From a checkpoint of a small mixture-of-experts model trained on Wikipedia: width 256, 297M tokens.
Below are experts of layer 7 (counted from 0) of a mixture-of-experts language model. Rows are named down (a neuron's output weights, with its number) and show model dimensions 0-127. Each number is 128 + 24 x the weight over its row's rms, rounded and kept within 0 to 255. Numbers have three digits each.
Before each expert's rows: a language model's description of what the expert responds to. This comes from a sample of Wikipedia text that the model never trained on.

# expert 51
It responds to: Ranges and score dashes. En dashes, hyphens and slashes between numbers in scores, year ranges, dates and ratings, e.g. 30–13, 2009–2014, 4/5.
down0:122144096114134181109092099126108127136137092106115088105095129102125128086105159147109155160117150113108151117100118122125113137110104162126182164136126128082104113129103123166136136108106141123125150151085107141171121117122110135129139140138108149167142153176149105109110143138143128108115127113103121096130121151137194119099138149171106091135149133139134099157168155140164141173093

# expert 26
It responds to: Name-ending vowel pieces. Word-final pieces ending foreign proper names of people, places, clubs and taxa, such as -ia, -ana, -ima, -ala.
down0:142139120154109170105106164143116152124117131068100141120176125095122122115095157121160105097144145115107117098126098101110135156157129116128141136138142101150121139156116088137181140153158116104145139128119126165149110125103158125123177133138103134127119155181135126104151099039089116114143130119141097133133119171118113114170151144118066099119107132124128119096106145169119097124148

# expert 45
It responds to: Title words in names. Capitalized common words inside titles of shows, songs, bands and events, e.g. Night, Rock, Star, Big, Blue, ESPN.
down0:162139125103141128166137114128101112126143113129159130150084121119152108139168159130145108112143095133115126153095148166107186154092099117155091119151131155106127098104083121129171125129074129090152104143143103156122108100140164119087105143084116158150154121148144144097135158114123211143133100123134108117126081114104121126146125134110111110160106145188103130149126107117156178169122

# expert 47
It responds to: Mid-word fragments. Short lowercase pieces inside a word after its first piece, such as ag, ot, ol, ur in dis-ag-reements, rec-ur-rence, dec-ol-or.
down0:128091140151139137123124135141144130165114113150140120131121171111168127128104150166138149141129130139136139147107101100162174117108122120056088118148151156132133143109159136097174112123157162122106122113131127065100120134133083095147105100177131158154134087093148111135103102124141103096056086134133150110093129126124140148122136146113110137128124156125132130146137152107183128108135

# expert 28
It responds to: Possessives and transfer verbs. Possessive words like its, his, their, 's, and verbs of giving or taking such as took, gave, make, provide, gain.
down0:149135140111116136135148102152153180158163142135142147098143123098166127145138126133134101164105109110157132124142060131127141127119122140132161103171112108161092130111088099126173109183172163156137137131127141169114131126129095122171145102124154145119178128132124176167086154151086143123153150123135159087134113130110141145129148147153142123154155099145126103087133132104129171110109

# expert 62
It responds to: Past participles, past verbs. Past-tense verbs and passive participles in biographies and histories, after was, he or were, such as played, won, built, known, nominated.
down0:115109121111102128175132111101106123143137125136106153132156120153124179155120155106109110075117112121106189122118107142138088124129152163139146130087126094105128145152075129108115149122137086065120176138093112139172115107153110141083133147104149139132050137142142133155144192124107108124180136141130073098116157080148113106128173182118140127111128107106148144109161100095133093140134

# expert 60
It responds to: Place-name first parts. First words or pieces of compound proper names, mainly compass words and United, as in United States, East Germany, Westwick, St. Louis.
down1:124180130124128129104095132105189119110095138184165103163159143149085114160136144119137160152131151105150122084078142135140137145125152097132101144123156087100111164145137074152123153137100130096147112159108137138125146137096154151107109148079133127132106167167140105155143119123154114118144151142138098127165128117137139161127101099068112095139117155152101128077164157129129126140105

# expert 7
It responds to: Possessives and ordinals. Possessives and ordinal or superlative modifiers before a noun in sports and career text, such as his, men's, second, debut, best.
down0:147123095102133117126137119093100140157153134125141137152100138130156119177199139139095094140112082139155161104128108081156123130122168145146114052133129068137087146109139089124155136142135152131085141145108159087087157152112126167120101140125172137105135134159090145127130134143180075124119091131141138112117163093111108106114110137144139151106127165128155120123099137131098142130150

# expert 17
It responds to: Capitalized name openings. First piece of a rare capitalized or foreign word split into pieces, such as Univers-ité, Sal-oon, Esp-inoza, Ro-, Gu-.
down0:129128167074137137154116126092143151123148126111124118079142141162117108100154147115114160145134088090133149080150142099146136167133131094105121140146141173116139117126111098147147116114113152120141101182108116119159133141160136189105120148127140075126151146125153176135082147106146101153134160068097159184139104100077127135118111142130107172148142129147118121117118119096172149113083

# expert 42
It responds to: Clause boundaries, subordinators. Sentence-ending periods and subordinating words opening a new clause, such as which, where, when, after, while, however.
down1:088111118090096157139125134171129155101108138102116171128079085114097141126134146144070130137121133099123148165145141140103150101123127121121104118138141156151098125120145089094126164135141178124132106108115135111132094114112161169091132094135132130089106152158132115109144136112088080117185103144085125139139116142099166126143113104130096111158152101131122134108101119124107128131099

# expert 36
It responds to: Subject pronouns, head nouns. It, this, there, first, same and nouns right after The at sentence start, such as home, game, paper, following.
down0:105165124101113142148151067112103136161111133157168184107131138162127119114138153146113101091128129136106143103136137149107146105118159146137137147079094124082142139118152125183110111168069111100111168121146092128147129103136114111096156171121115112121092124156109129113101188123133167090102094112095106166132103114144123127123097178164090073141071127110125128098144144171134163158169

# expert 63
It responds to: Surname ending pieces. Final word pieces of surnames and foreign words, especially German or Dutch, such as -ner, -ley, -ch, -mann, -stein.
down0:144128131128183145170109152117143171079128113143120103113141127136140131152127142138146134103150126133115137116116119112108154105111132100159128165156140125116112114125130136133119175170156118133125127116119138096124122150167132149105108125100118144106123124082090124126088114164127118120126162123109169132133128111076156147118115124098121112164134086140103165137131153143170094117110

# expert 3
It responds to: Closing brackets and quotes. Closing parentheses, quotes and brackets after short table entries or names, plus sports words like Championship, Cup, title, team.
down0:094122143133131143155173075129098138113138163146102159147108154108159087139124130127168124149124092183118148158103122128122081132116089131139129116176139139122144136147127110148155127080114141152104109131147140138141139126143151122142139154174148133099112128159084125149120102123104142077123146163130149152125123146133096161128121110120105140126149146130098093112139139135102114110111

# expert 31
It responds to: Foreign name middles. Middle and ending pieces of Slavic, Turkish, Baltic and other foreign names, such as anov in Baranovichi, iz in Deniz, yd in Davyd.
down0:146186152149125121159140130130122109120121128125160161138137096134114142116134157144147124085158142150127124095130140128165147135133100154105131153159108138114089139143116130135135127141123143134159101111124150152095110127104159197137125115130183146117164149143126139131115106137121150188079110111143121163097075074131096100163114089125130104131103127103138147123115127107083136101149

# expert 8
It responds to: Person subject pronouns. Pronouns and nouns for people starting a clause, usually before a verb, in biographies and plots, such as he, She, they, who.
down0:123123111129102115156145135076145142131135101154127141153119165133137118134120123186103096118131125162070105134143144144152117158095155083114088166138145138097110130135138117158162141103096137165147108131128148113089130144156111093135121111148121129147098141127111118073159097143114136136110126135067112150112136172162153140121122105153124117121192142102136136128125145129158117085102

# expert 54
It responds to: Given names. Personal first names and their word-piece endings, often in lists, tables or after by, such as John, David, Robby, Leonardo.
down0:129146137137103123166133110125094139125171151103157159114097140091142126132106164142150119111099116096141129105136138112114108125082109127127115107094146124102173130135142127140128111086044129144124123131131128106106131130113151121163156148147163127128146118120103124107176163133138123170160141102131101132160099134149088114143161149129096163118122096094105112116131110136137147123126

# expert 25
It responds to: Non-Latin scripts and numbers. Byte and letter pieces inside Korean, Chinese, Cyrillic or Arabic names, plus the word number, subscript digits and en dashes in ranges.
down0:156103142181155139160146138103099139123117145123136109151124139076157152112093120139109154143079108105137115145128145148117078118151154136185167122161151086161182157145123144182162116109148129127104117127134129157098144165147134142145116130153148076126135115109168131146124164162122123150096116124143127118143094116117106156136106100135120133082144131088113116131121155106150145131129

# expert 29
It responds to: Mixed table and filler. Numbers and pipes inside sports and election tables, plus connectives like as, in, with, associated, referred; no single clear theme.
down1:158133132096176148146144124131122115108142095152139104144160133157126120144145091119148116126127130126139132158151125145059093160104128118145114126145135146158109099146115164145166142097140125140106145113131126173120080152129099113079098140116156128148139098112077128130124171089144099142096168108126152128157123093096140162164147156178146123147129117081140164114062140146154128151110

# expert 16
It responds to: Commas, conjunctions, foreign particles. Commas, and, but, is, it, and degree words like so, very, too in running prose; also name particles like de, da, der.
down1:145157109146103116118102109121113127144118133123087147120157104082146142144135096127136104132130116103106146148155101123124149157138121117108192156143117121153102134131170108134132135124144151130106091079119103140134121122118127153144127107155134152124166112102119132154137068108109140125122158109161114135148168146138122079155105105154163120132142102150126105116124088128080100122102

# expert 15
It responds to: Name starts and months. Capitalized first names, surname prefixes and month names starting a name or date, e.g. Mc, Le, Don, Robert, May.
down0:132127106125103166138151142103128143134123153129140158095082147146135123059145078124111130143110188113145138206147091121149112135137163151110109116093085125132163126112111129125141150142104123126137124134109112116178131135146112154142153126106120086111161184136116072178095119134131099140109104139158137138142142126172133119097158110172116148096142129109129146123106129125132114134152

# expert 0
It responds to: Opening brackets and quotes. Opening parentheses, quotation marks, square brackets and LaTeX markers (^{, _{, backslash), as in Carpet (0–0), (age 68), "The Ride.
down0:077169103144122155118115129106097136092140143147140125159091139106145115055147148117160168137103118093167133110130142141085160177130142129112081095149147164122163143116139145154120112127134097131103141055107124106073129134084149146107131085107155127103142162134104163112116167136103111112089158125125155136148159140103142124119087089126118160132120152137131106129103094124142176155097

# expert 34
It responds to: Word-initial fragments. Short word-start pieces that are completed by the next token, such as st, un, w, Reg, ed; also decimal points and v. in case names.
down0:142095169120096142131085144101087114131118139092138111119133180209106146145095174116137150146144146114163104133106094117166092132163116136150117109110081138139122137144128158152152142149103156108130154182134116170138174116154099122160145094096174117110145068129123128102124133132107064123128161144128128129119133100101102169112113142131127147115161099113104138134108121165119107163172